config.toml
num_hidden_layers = 12
hidden_size = 96
n_experts = 24
experts_per_token = 2
d_expert = 48
d_shared_expert = 0
hidden_act = "swiglu"
moe_layers = [0, 1, 2, 3, 4, 5, 6, 7, 8, 9, 10, 11]
router_score = "sigmoid"
normalize_top_k = true
routed_scale = 1.0
balance_loss = 0.00434
balance_bias = false
router_noise = 0.1
init_std_router = 0.0207
lr_router = 0.00185
vocab_size = 4096
norm = "rmsnorm"
norm_eps = 1e-06
tie_word_embeddings = false
optimizer = "adamw"
learning_rate = 0.00476
beta1 = 0.95
beta2 = 0.99
batch_tokens = [65536, 131072, 196608]
max_seq_len = 1024
train_tokens = 366900000
max_steps = 3185
dataset = "wikipedia_en"
Below are experts of layer 8 (counted from 0) of a mixture-of-experts language model. Rows are named router (the router's row for the expert), down (a neuron's output weights, with its number) and show model dimensions 0-95. Each number is 128 + 24 x the weight over its row's rms, rounded and kept within 0 to 255.
After each expert's rows: a language model's description of what the expert responds to. This comes from a sample of Wikipedia text that the model never trained on.

# expert 15
router [112 111  89 103 138 106 126 170 125 168 101 151 132  67 129 133 124 120 104 126 124 138  94 109 192  98  89 122 129 153 139 110 106 146 116  93 104 124 125 130 120 136 107 119 119  93 146 139 169 156 152 150 133  83 121 117 152 160 153 134 152  81 125 179 114 110 133 104 134 134 139 106 130 149 108 127  94 160 114 121 102 154 128  99 159  92 124  85 146 119 130 130 181 131 129 145]
down0 [ 99 128  97 131  94 106 124  87 129 135 108 170 134  89 100 127  74 178 173 115 169 161 146 101 130 145 115 101 127 104 143 142 118 151 139 107  93  61 136 134 149 144 103 134 168 140 124 142 137 117 130 157 146 165 139 123 109 104 140  76 154 108 173 139 131 106 118 108 101 127 151 143 104 113 101 129 160 104 161 139 129 139 126 118 129 154 167 136 118 109 138 119  98 158 134 120]
What it handles: Prepositions linking phrases, mostly in, of, to, for, by, during, after, and month names in dates like In April 2014.

# expert 9
router [129  94  94  85 148 136 107 181 192 161  91 153 122 125 101 115 136 140  99 143 114  91 128 112 147  90  93 134 129 129 135 115 141 161 113 116 128  96  98  93 105 140 120 105 133  74 139 134 138 133 143 125  96 132 137  99 150 177 150 113 123 117 129 123 112 136 139 146 145 147 133 149 148 142 110 138 106 120 135 121  82 111 112  59 148 180 128 131 107 119 135 150 161 140 149 159]
down0 [165 201 140 100 132 123 155 110 124 130 143 129 152 129 133 140 145 141 186 157 118 162 135 118  96  86 119 127 151 156 160 153 108 138 107 164 135 163 163 113 116 116 150 135 118 157 132 158 104  98 130 111 129 142 112  80  79 104 187 153 128 149 129 109 153 156 104 104 161 129 133 110 162 137 148 111 139 127 132  92 131 123 132 109 138 162 157 146 113 161 148 106  95 110 127 123]
What it handles: Closing parentheses ending headings or list entries like (film) and (disambiguation), numbered items like 4), and title starts.

# expert 22
router [ 84  96  77  97 167 121 119 178 168 178 127  89 143 122  88 136 107 147 121 151 134 130 108 134 105 104 105 101 145 149 139 119 139 151 105 105 111 124 114  99 126 143 111 139 126 117 147 126 134 172 143 139 116 129 127 113 147 132 134  86 162  78 178 145 131 100 132 122 151 146 132 170 117 120  78 141  99 147 132 115 133 116 152 118 163 130 130  83 149 128 107 108 154 153 138 169]
down0 [106 130 206 134 139  95 114 112 118 139 127 147 144  93 119 103 114 160  94 109 118 103 139 112 131  93 159 150 120  96 121 153 140 107  92  79 126 121 112 126 174 127 138 145 128 140  99 119 122 157 159  99  82 104 129 135 155 111 132 129 104 175 127 134  75 118  92  95  97 119 126 143 133 115  97  80 161 153 134 143 109 143 123 141  76 146 140 127 143 134 140 153 150 114 107 147]
What it handles: Final pieces of words, often plural or past endings fused with a comma or quote, such as ers,, ities, ed,, 1998.

# expert 18
router [ 96  75  93  76 159 131 161 114 134 182 124 152 118 116  91 116  96 114 101 101 127 127 110 112 146  90 119  81 160 134 130 130 130 150 132 108 108 126 115 110 111 114 108 108 110 104 135 129 134 140 139 158 140 117  87 141 152 102 126 116 120 121 130 135  80 121 129  89 155 152 160 157 105 145 131 117 103 148 107 119  53 127 144 118 108 177 134 106  88 133 131 138 121 141 149 167]
down0 [137 134 118 176 135 129 121 164 150  85 161  89 127 162 123 110 101 135 131 126 176 133 119 116  96 124 160 106 128 152 120 143 113 116 102  76 124 103 137 110 142 132 105 109 112  90 119 137 126 164 109 153  91 163 141 131 118 113 135 125  78  95 115 140 130 123 149 140 161  97 146 127 176 146 123 125 148 169 121 118 145 130 147 133 124 102 118 123  73 134 178 117  99  74 101  91]
What it handles: Row-opening pipes, list dashes, colons and heading equals signs that start wiki table rows, infobox fields and headings, like Born: and Genus:.

# expert 12
router [117 107 130  88 139 106 139 129 150 180 106  98 116 111 139 130 126 134  99 140 149 113  84 118 148  99 121 106 149 140 170  80 125 132 110 103 111 127 113 118 123 156 111 129 100  87 106 145 138 169 149 165 103 103 138 128 117 130 145 124  93  95 129 151  95  96 132 105 140 114 146 122 106 135  80 158 106 133 108 113  53 118 159 112 146 184 143  90 129 137 123 142 142 172 140 138]
down0 [182 131 149 152  94 107 176 110 115 155 137 113 139 129 137 105 105 109 103 103 117 123 153 134 161 111 136 110 139 131 135 128 182 140 139 149 139 170 134 142 151 121 118 114 182  87 117 104 169  83 118 127 119 116 107 117 118  83 156  83 155 165  91 139 139 153 127 149  78 145 144 144 124 142 123 142 154  76 148 126 124 124 116 139 130 109 170 123 141 113 129 149 117  96  99 162]
What it handles: Mostly the, The, its, their before a noun, plus nationality or institution adjectives like Royal, Russian, United, National.

# expert 6
router [138  80 116 117 142 117 116 167 143 140 101 126 131 133  98  98 122 118  98 146 156 105 107 117 149  86 119  90 122 172 141 118 123 144 106 143 142 149 133  73 102 155 124 135  76 109 153 161 155 177 173 144  97 110 160 124 137 163 123 121 104 122 164 139 120 109 128 113 188 173 148 131 107 153  87 142 117 150 104 138 124 150 133 120 119 135  92 103 120  90 130 154 126 150 134 139]
down0 [112 128 127 172 162  98 109 111 119 109  80 133 118  87 116  90 136 133 135 148 107 148 141 142 165 122 168 119  78 116 169 135 112 107 184 111 162 193 108 130 129 118 113 123 125 126  88 108 149 110 135 111 118 120  98 129 149 155 137  75 127 164 103  76 149  98 116 134 131 150 151 100 105 133 103 109 140 136 118 139 155 166 101 122 141 131 117 131 135 116 111 166 124 144  99 149]
What it handles: Single capital or lowercase letters that begin a word, often names or taxa, as in C of Crassispira, g of gypsum, Giants.

# expert 17
router [ 90  81  79 128 138 119 154 157 220 138 127 170 131 110 108 107 111 112 108 134 126  94  97  97 125  85 111 138 144 118 124 110 121 167 102 103 120 104 124  96 134 111 119 122 162 110 140 158 170 155 142 155 111  78 108 113 142 140 122 109 111 118 143 154 133 131 148 105 152 144 126 155 120 145 132 151  99 127 120 113 115 145 145 138 125 178  94 102 124 133 107 154 151 147 151 142]
down0 [ 87 128 142 137 109 156 110 122 112 129 151 149 128 104 130 173 135 121 157 137 178  73 157 118 118  97 155 131 134 101 175 144  86 101 118 133 101 153 147  99 112 117 136 123 152 127 104 152  94 115 111 172  86 119  84 140 137 107 127 147 149 134 140 140 130 118 127 120 132 111 163 127 140 138 145 149 127 130 130 122  91 145 190  95 162 151 138 143 147 195 149 158 154 129 113 103]
What it handles: Final table pipes ending rows, sentence-final periods attached to words like -es., -ing., and section heading markers ==.

# expert 10
router [118  90  96 126 135 107 127 154 162 152 127 136 138  97 110 124  92  88 146 112 120  87  92 133 151  91  93 149 147 147 158 121 126 167  88 125 104 119 119  94  93 113 141 124  84  89 185 157 172 147 136 131 150 111 137 101 137 141 174 116  94 119 127 152 100 109 143  97 164 155  90 139  90 149 119 123 127 122 118 108  96 149 117 116 127 151 152 100 133 121 112 144 134 158 153 131]
down0 [153 151 155 126 164 124  94 140 113  99  83  69 154 145 123 120  96 122 191 149 135 124 153 105 158 135 179 129 116 100 150 172 180 120 166  92 122 126 114 108 120 160 112  87 137 139 119 125 115 121 118 117  96 127 136 109 148 109 166 183 134 153 142 142 150 125 128 143 129 167 112 107 137 136  80 132 133 141 119 129 126 125 134 139 121 130 113 166  88 121 113 109 148 118 119  90]
What it handles: Prepositions and connectives after a noun or verb, mainly of, as, a, by, to, plus parenthetical (w or (c in sports results.

# expert 21
router [105  76 127 118 171 117 138 104 163 166 132  92 184 113 100 119 124  92 116 122 139 128  84 108 137  91 107 126 144 148 120 145 120 181 110 115  87 148 114  90 114 158 112 117 131 121 119 134 166 124 136 140  94 109 149 111 142 122 192  85 126  94 110 110 103 138 156 103 146 154 150 141 116 154 132 170  83 114 104 110 114 135 124 113 158 113 138 127 117 147  92 134 136 116 144 145]
down0 [109 159 126 114 150 100 117 135 153 168 116  88 199 102 108 119 172 110 149  96 144 105 101 131 119 103 111 165 161 157 131 156 138 122 109 122 106 101 106  99 143 157 131 112 121 145 111 104 109 129 103 153 119 152 135 125 159 153 154 138 103 131 135 106 137 136 162 112 131  72  77 119 108 156 118  96 171 100 140 134 105 127 164 161 118 131 180 111 155 149 128 124 134 118 105 121]
What it handles: Core clause words in prose: was, is, has, been, had, became, and, plus subject pronouns he, it, they.

# expert 7
router [116  79  72 138 164 130 122 166 170 166 120 121 133  94 137 127  99 131 116 131 154 135  96 130 159  85 112 117 152 161 138 103 136 143 114 126 109 144 112 106 128 126 127 143 126 107 140 135 148 132 163 117  90 141 123 133 141 196 136 148 134 112 117 152  99 135 145 120 139 113 120 176  92 159 107 116 106 141 117 141 104 154 110 134 149 190  71 123 112 144 154 129 143 150 155 171]
down0 [141 156  73 124 123 139 117 171 180 138 150 131 117 137 129 137 167 132 126 124 139 152 150 126 130 135 144 125 138 110 120 104 134 163 125 161 123 129 121 174 119 144 158 139 138 145 108 117 135 163 123 168 149 116 136 121 101 121 134 105 102  99 116 142 104 155 141 182 109  97 145 113 124  90 128 114 151  67  92 119 183 115 123 143 109  94  63 124  96 143 100 146 148 124 119  81]
What it handles: Digits, percent signs and pipes in numeric tables, year parentheses like (199 and (aged, and script pieces in pronunciations.

# expert 3
router [115 106 123  99 148 129 120 162 134 166 150  81 119 102  95 130 105 121 131 116 122  85 104 125 148 100  98 143 145 145 109 136 125 169  87 113  89 133 115 116 107 110 122 120 112  90 139 169 129 183 146 134 113 107 112 110 143 144 142 159 145 128 156 144 109  85 137  93 152 141 130 181 101 111  97 152 115  87 142 106  90 138 119 108 155 126  79  82 121 131 137 134 114 140 162 163]
down0 [152 106  98 129 163  92 103 111 130 131 132  69 117 116 132 110 119 130 134 146  85 146 111 142 155 124 150 139 150 112  80 128 142 113 125 143  90 168 135 139 130 122  97 143 133 113  86 159 116 156  86 110 108 119 141 108 148 131 172  94 165 112 110 150 135 100 127 112 123 108 147 182 126 133 114 125 128  97 128 100 101 111 116 143 124 126  44 146  78 115 132 129 118  94 115 105]
What it handles: Noun-completing pieces and whole nouns, often after the or a, such as -ation, -ment, World, song, line, role.

# expert 23
router [105  93 124 143 142 154 115 178 167 136 150 149 149  90  98 123 114 111 134 151 124 104 109 145 148 110 127  97 149 156 145 138 134 146 131 127 113 129  95  94 116 131 146 115  85  74 138 156 148 166 147 129  94  98 110  89 138 159 168 116 156  99 130 112 114 150 145 119 143 158 161 137  81 146 111 141  87 147 135 105  84 139 125 140 149 134 121  88 118 158  98 138 168 167 117 140]
down0 [108 202  99 180  97 142 128 157 139 131 132 147 137 135 160 122 164 153 153 183 108 116 106 104 108 129 152 114 144 144 136 144 142 112 156 122 168 157 107 135  99 117 160 131  97 103 105 127  72 130 121 145  90 123 163 126 143 127 128 148 108 105 137 123 165 136 167 159 110 149 129 128 110 133 109 120 167 131 113 164  98 105 158 125 119 162 132 128 126 135 135 163 168 119 160 154]
What it handles: Letters and diacritic pieces inside non-English personal names, such as ü, ö, ić, sk, as in Zebrzydowski, Magilton.

# expert 0
router [136  89  95 126 130 128 133 133 120 140 115 147 135 112 119 137 117 141  91 118 135  94 136 133 119 117 110 114 135 167 163 131 113 155 139  93 117 137  94  86 115 137 102 106 134  52 115 138 175 154 133 116 122 138  87 103 146 167 122 140 123 115 185 168 100 131 171 117 149 139 156 138 126 102  99 142 117 126 141  90 107 155 131  95 118 121 109 106 141 100 142 149 165 165 160 182]
down0 [132 111 143 129  96  98 149 129  82 139 130 156 187 160 123 130 110 126  84 129 105 103 145 128  87 155 143 136 138 159 145 111  99 146 139 148 126 144 118 144 129 130 159  94 135 166 106 109 175 108  81 167 134 135 118 146 111 165 141 114 106 108 148 112 128 142 131 124 144 182  88 110 131 124 152 129 144 158 180 147 103 119 115 130 169 107 154 115 117 108  74 149 109 120 155 146]
What it handles: First pieces of words split into subword tokens, mostly lowercase onsets like s, b, sp, fl, rem, as in remaining, sessions, sore.

# expert 19
router [137  85 141 144 142 108 126 159 127 155 120 131 151 134 108  89 101 129 117 107 162 106 108 120 112  77 121 120 157 112 160 114 104 164 102 112 119 129 108 100 158 145 133 112 109  99 134 143 154 181 150 135 138  81 152  92 180 112 121 102 101 111 136 129 137 103 165  91 156 154 136 176 121 138  93 124 117 146 152  96  98 124 119 156 167 125  87 101 148 134 141 132 148 172 115 123]
down0 [135 146 122 153 122 128  95 135 107 141 137 143 214 132 163 163 153 109 135 119 101 134 109 128 143 115  92 165 134  97 128  99 130 143 133 186 114 180  78 155 109  86 136 144 111 108 135 134 131 102  85  98  98 131 103 154 122 126 119 125 150 118 110 121 156 142 112 118  65 120 137 128 147 146 139 128 136 134 161 117 125 128 133 117 140 137 163 119 103 117 102 162  90 143 121 174]
What it handles: First pieces of capitalized names and words after a space, such as Cor(by), Cap(tains), St, p, f, new-sp-aper.

# expert 2
router [115  98 133 140 147 126 128 149 131 151 142 151 117 103 118 129 124 112 123 116 161  85 126 131 136 101 121  86 138 144 114 116 142 161  71 100 146 144 109 134 141 157 159 119  75  88 135 161 125 151 141 157 111 101 130 111 165 165 126  91 142  73 137 131  94 105 119  97 174 149 133 160 125 133 119 125  95 112 115  93  96 113 122 133 110 177 150 116 148 130 125 168 164 142 123 181]
down0 [153 158 137 121 158  81 134 137 118 116 121 131 129 141 150 144 152 131 101 121 130 116  89 135  97 173 166  93 135 156  90 135 145 101 119 129 147 118 114 156 102 111 142 114 142 125 150 154  94 112 163 122 147 123 111 142  98  73 118 141 121 172 132  96  94 114 128 108 148 141  94 111 152 139 155 103 191  83 144 123 125 121 159 134 132 203 163 133 137 141 141 141  92 122 137 116]
What it handles: Name-starting pieces and particles such as De, de, Le, La, El, Mc, J, as in La Cueva, Elena Kagan.

# expert 5
router [112  91 125 103 128 177 139 159 144 140 162 103 175 104  76 136 153 133 101 107 128  83  97 108 141  87  95 115 127 141 158 101 178 156  95 132 113 163 130 141 106 169 136 115 108  98 115 156 155 164 160 131  93 132 115 126 163 168 121 134 152 129 120 168 113  92 128 127 148 128 130 145 120 153 115 131 132 129 109 124  90  99 147 100 140 157  94 104 134 146 109 122 114 118 153 136]
down0 [134 146 126 148 140 135 127 135  95 127 155 149 138 117 143  76 111 170 148 144 130 127 133 101 134  69 161 133 139  81 139 140 144 147 159 129  96 108 132 114 180 165 116 159 109 144 104 207 144 126 100 129 136 137 113 122 120 114 151 166 168 142 139 163 137 105 118 143 119 119 133 153 138 118 164 112 131 112 107 163 149 142 113 153 122 133 174 176 132 102 132 134 127  88  87 112]
What it handles: Capital letters and pieces inside acronyms and abbreviations like ARIA, RMNZ, QAM, plus direction words north, south, east.

# expert 14
router [ 99  96 135 105 111 142 138 166 111 156 126  83 142 148 110 125  82  88 120 114 137 117 116 120 155  93 123 120 117 140 128 128 103 177 113  93 104 129 111 136 110 129 110 123 118 103 143 121 132 146 167 167  66 120 114 125 127 200 116 127 102 104 135 138 127 101 158 100 165 147 137 150 136 111 146 170  97 135  94 133  97 140 139  95 164 152  95 101 117 140 113 140 180 129 130 123]
down0 [145 145 111 153 153 147 117 124 137 134 123 164 104 133 111  97 122 133 130 126 150 122 145  91 147 185 109  83 111 152 130 130 120 133 147 102 153 124 128  86 145 118 157 113 182 123 118 126 110 144 141 143  93 116 111 170 130 141 201  96  86  67 166 123 116 133 146 115 150 126 134 148 148  97 114 118 103 167 133 146 103 120 135 120 137 110  91 133  91 149 136 114  79 126  99 155]
What it handles: Inner pieces and stems of longer words that take suffixes, like min, stat, loc, reat in creatures, ot in locomotive.

# expert 4
router [102  45  81 127 147 119 110 149 147 154 146 134 127 102 121 137 111 127 135 148  99 151 162  97 131  93 112 140 159 110 107 136 110 153  95 123  80 148 113  73 145 138 106  96 124  71 130 143 136 155 140 151 146 133 124 117 139 158 117 132 138 113 170 145 117 103 138 107 161 128 142 164 106 128 115 135 117 110  83 129  73 125 126  95 144 165 149 132 137 154  93 133 132 116 126 146]
down0 [128 154 143 104 168 161 146 127 127  97 113 102  78 110  99 140 135 126  94  95  91 109 130  93  75 124 128 132 105 127 149 104 127 132 154 122  80 115 162 139 137 139 127 107 123 142 124 149 154 128 154 167 181 144 107 157 140 122 146 143 115 113 139 147 145  83 112 144 125 100 156 114 140 115 163 118 147 112  72 117 118 108 187 118 172 141 127  99 137  78 125 153 131 135 108 137]
What it handles: Numerals, units and header words inside wiki tables and infoboxes, like column numbers, stat values, Points, Notes, feet, days.

# expert 20
router [ 85 104 106  90  83 123 135 152 123 137 130 102 125 136 134 108 142 125  58 106 113 121 104 139 123  84 103 104 135 138 140 120 145 140 141 100 116 132 140 115 111 131  90 122  83 112 147 183 146 119 145 103 124  85 122 147 167 136 155 121 172  85 144 156  86 134 166 116 151 149 113 188 124 108 128 145 109 152 114 121  84 137 134 133 145 119 103  99 109 140  93 125 141 138 118 155]
down0 [120 129  70 115 121 122 161  94 139 132 114 138 103 165  77 122 144 175 147 152 164 158 149 153 122 137 147 122 128  88 124 120 158  92 133 109 111  79 142 151 118 111  98 160 160  91 119 124 117  97 123 128  91 138 100  99 174 184 111 101 108 151 146 116 143 123 136 141 111 149 130 115  96 129  87 116 155 119 149 142 100 108 159 105 140 117 110 120 115 136 148 141 153 170 135 149]
What it handles: Opening chunks of words and numbers, such as pro, adv, ar, en, response, and century or year prefixes like 201, 18, 13.

# expert 1
router [116 124 126  98 188 137 154 167 192 160 111 110 136  89  72 126 130 116 129 101 117  98  95 140 126 108 131 116 141 140 122 128 128 158 129 114 105 113 106 118 108 131 120 114  89  80 134 148 147 118 149 161 131 107 141 126 143 154 148 115 125  92 149 125 116 104 127 110 160 139 127 176 106 122 128 158  91 126 105  91  81 142 121 106 158 148 106 107 100 132 105 157 181 153 155 133]
down0 [139  76 105 117 109 102 136 123 135 120  92 112 129 105 164 109 130 129 117 115 136 154 152 122 122 123 110 111 133 114 114 134 134 118 145 138 155 127 170 107 110  98 140 160 124 121 130 134 138 103 150 141  74 131 129 129 130 153  96 147 159 102  67 141 129 118 148 177  81 115 172 165 102 127 157 102 167  74 130 142 144 135 142 121 140  84 116  92  98 115 106 106 164  99 163  90]
What it handles: Final pieces of surnames and place names, such as -son, -ington, -ford, -ić, -ville, as in Harrison, Petitioner.

# expert 13
router [125  78 142 106 178 115  93 130 135 176 141 107 123 126 112 136 109 101  85 117 134 136 110 113 161 107  87 143 143 149 130 106 137 190 105 149 121 118 131 109 111 126 116 126 126  98 151 152 208 154 152 156 119 117 119 117 122 146 138 110 134 121 145 146 101 143 134  91 169 131 127 184 116 112 142 146 111 142 147 102 125 172 125 134 110 139 122 123 112 152 107 142 195 123 136 113]
down0 [141  88 170 157 129 108 155 125 155 110 158  94 116 117 116 135 119 132  87 162 110 141 101 125 126 121 143 146 144 101 138 166 156 148 159 129 143  96 128 121  77 138 169 108 131  96 110 181 148 169 131 171  77 149 136 127 124 117 132 127 166 103 120  90 140 137 114 135 126 132 135 127 122 142 142 127 134  85  75 149 127 140 126 134 135 109 158 149 124 130 142  72 158 102 178 113]
What it handles: Verb stems and endings after to, was or he, such as occ(ur), acc(elerate), took, moved, plus where, that, due.

# expert 11
router [100 111 148 132 161 162 118 142 134 182 113 155 126 101 125 117 125 119 132 131 124 148  93 123 124 100 104 112 146 126 130 119 111 128 115 141 115 133  82 120 109 149 126  73 106  92 127 128 141 159 153 137  95  91 103 131 145 162 121 123 104 109 142 141 140 125 150 125 146 142 141 156 109 107  95 159 106 132 121  96  41 111 129 108 166 146  96  91 130 159 113 174 171 164 149 149]
down0 [182 134 131 142 164 105 106 173 141 110 149 100 154 123 109 138 150  99 134 157 130 114 129 165 133 189 142  80 119 113 138 114 113 115 133 102 194 177 154 143 103  78 100 137 156 141 136 119 187 119 153 155 157 123 126 104 119 101 108 138 136 117 128  81 146 144 146 115 104 140 131 123 113 109 118 141 127 120 149  98 137 120 129 164 162 165 122 157 134 115 143 108 115 146 116 140]
What it handles: Inner syllables of foreign place and personal names after a capital, such as Nebr-ask-a, Dh-ak-a, Her-th-a, California.

# expert 16
router [111  93  89 106 163 109 149 146 129 152 143 130 186 148 117 127 100 137 122 110 158 100 128 147 148  82 106 150 154 179 132  99 111 120 132 106 131 126 108  91 115 148 108 118  95  96 136 135 164 151 145 141 112 107 161 122 175 117 165 141 160  98 138 160  95 128 143 126 181 144 141 117 105 156 105 151 150 113 119 129 105 137 120 130 151 190  99 113 143 134 124 133 164 128 123  94]
down0 [142 146 157 173 118  92 137 143 113 141 143 155 103 178 101  88  99 126 145 114 132 126 140 113 110 126 129 150 115  93  98 130 157 159 132 126 150 164  96 171 107  99 137 135 161 143 120 112  92 104 109  94 103 132 123 133 182 113 110 128 118 140 132 135 139 118 118 157 169 146  61 157 131 114 114 123 112 124  92 154 129  97 181  92 138 138 111 111 146 130 172 128 146 120 144  92]
What it handles: Line breaks ending table rows, list items and paragraphs, plus some table cell values and section markers.

# expert 8
router [ 88  91 127  97 158 111 113 168 147 150 120 116 130  96 101 127 112  96 113 104 158 119  99 101 167  93 119 170 134 126 124 126 160 151 107  80  62 108 110  82 107 133 141 106  88 107 147 120 140 135 113 127  74  88 151 124 126 130 142 153 101 124 130 166  99  99 136  97 169 161 126 158 120 123 117 131 120 118 134 127 116 110 161 119 137 136 133 132 103 137 145 157 152 157 140 153]
down0 [101 161 114 151  95  92 139 111 172 166 107 135 163 130 127 129 104 122 118 110 135 138 134  91 123 164 141 123  99  97 126 127 116 135 121 111 146 113 152  84 157 128  94  71 120 115 132  91 106 139  99 137  99 159 125 184 160 109 151 110 139 135 106 127 127 147 144 133 134 144  87 156 157 156 107 100 119 134 112 155 138  82 115 113 180 106 112 121 178  91 115 131 150 118 105 145]
What it handles: Articles, quantifiers, possessives and adjective endings before a noun, such as this, many, same, his, -ical, significant.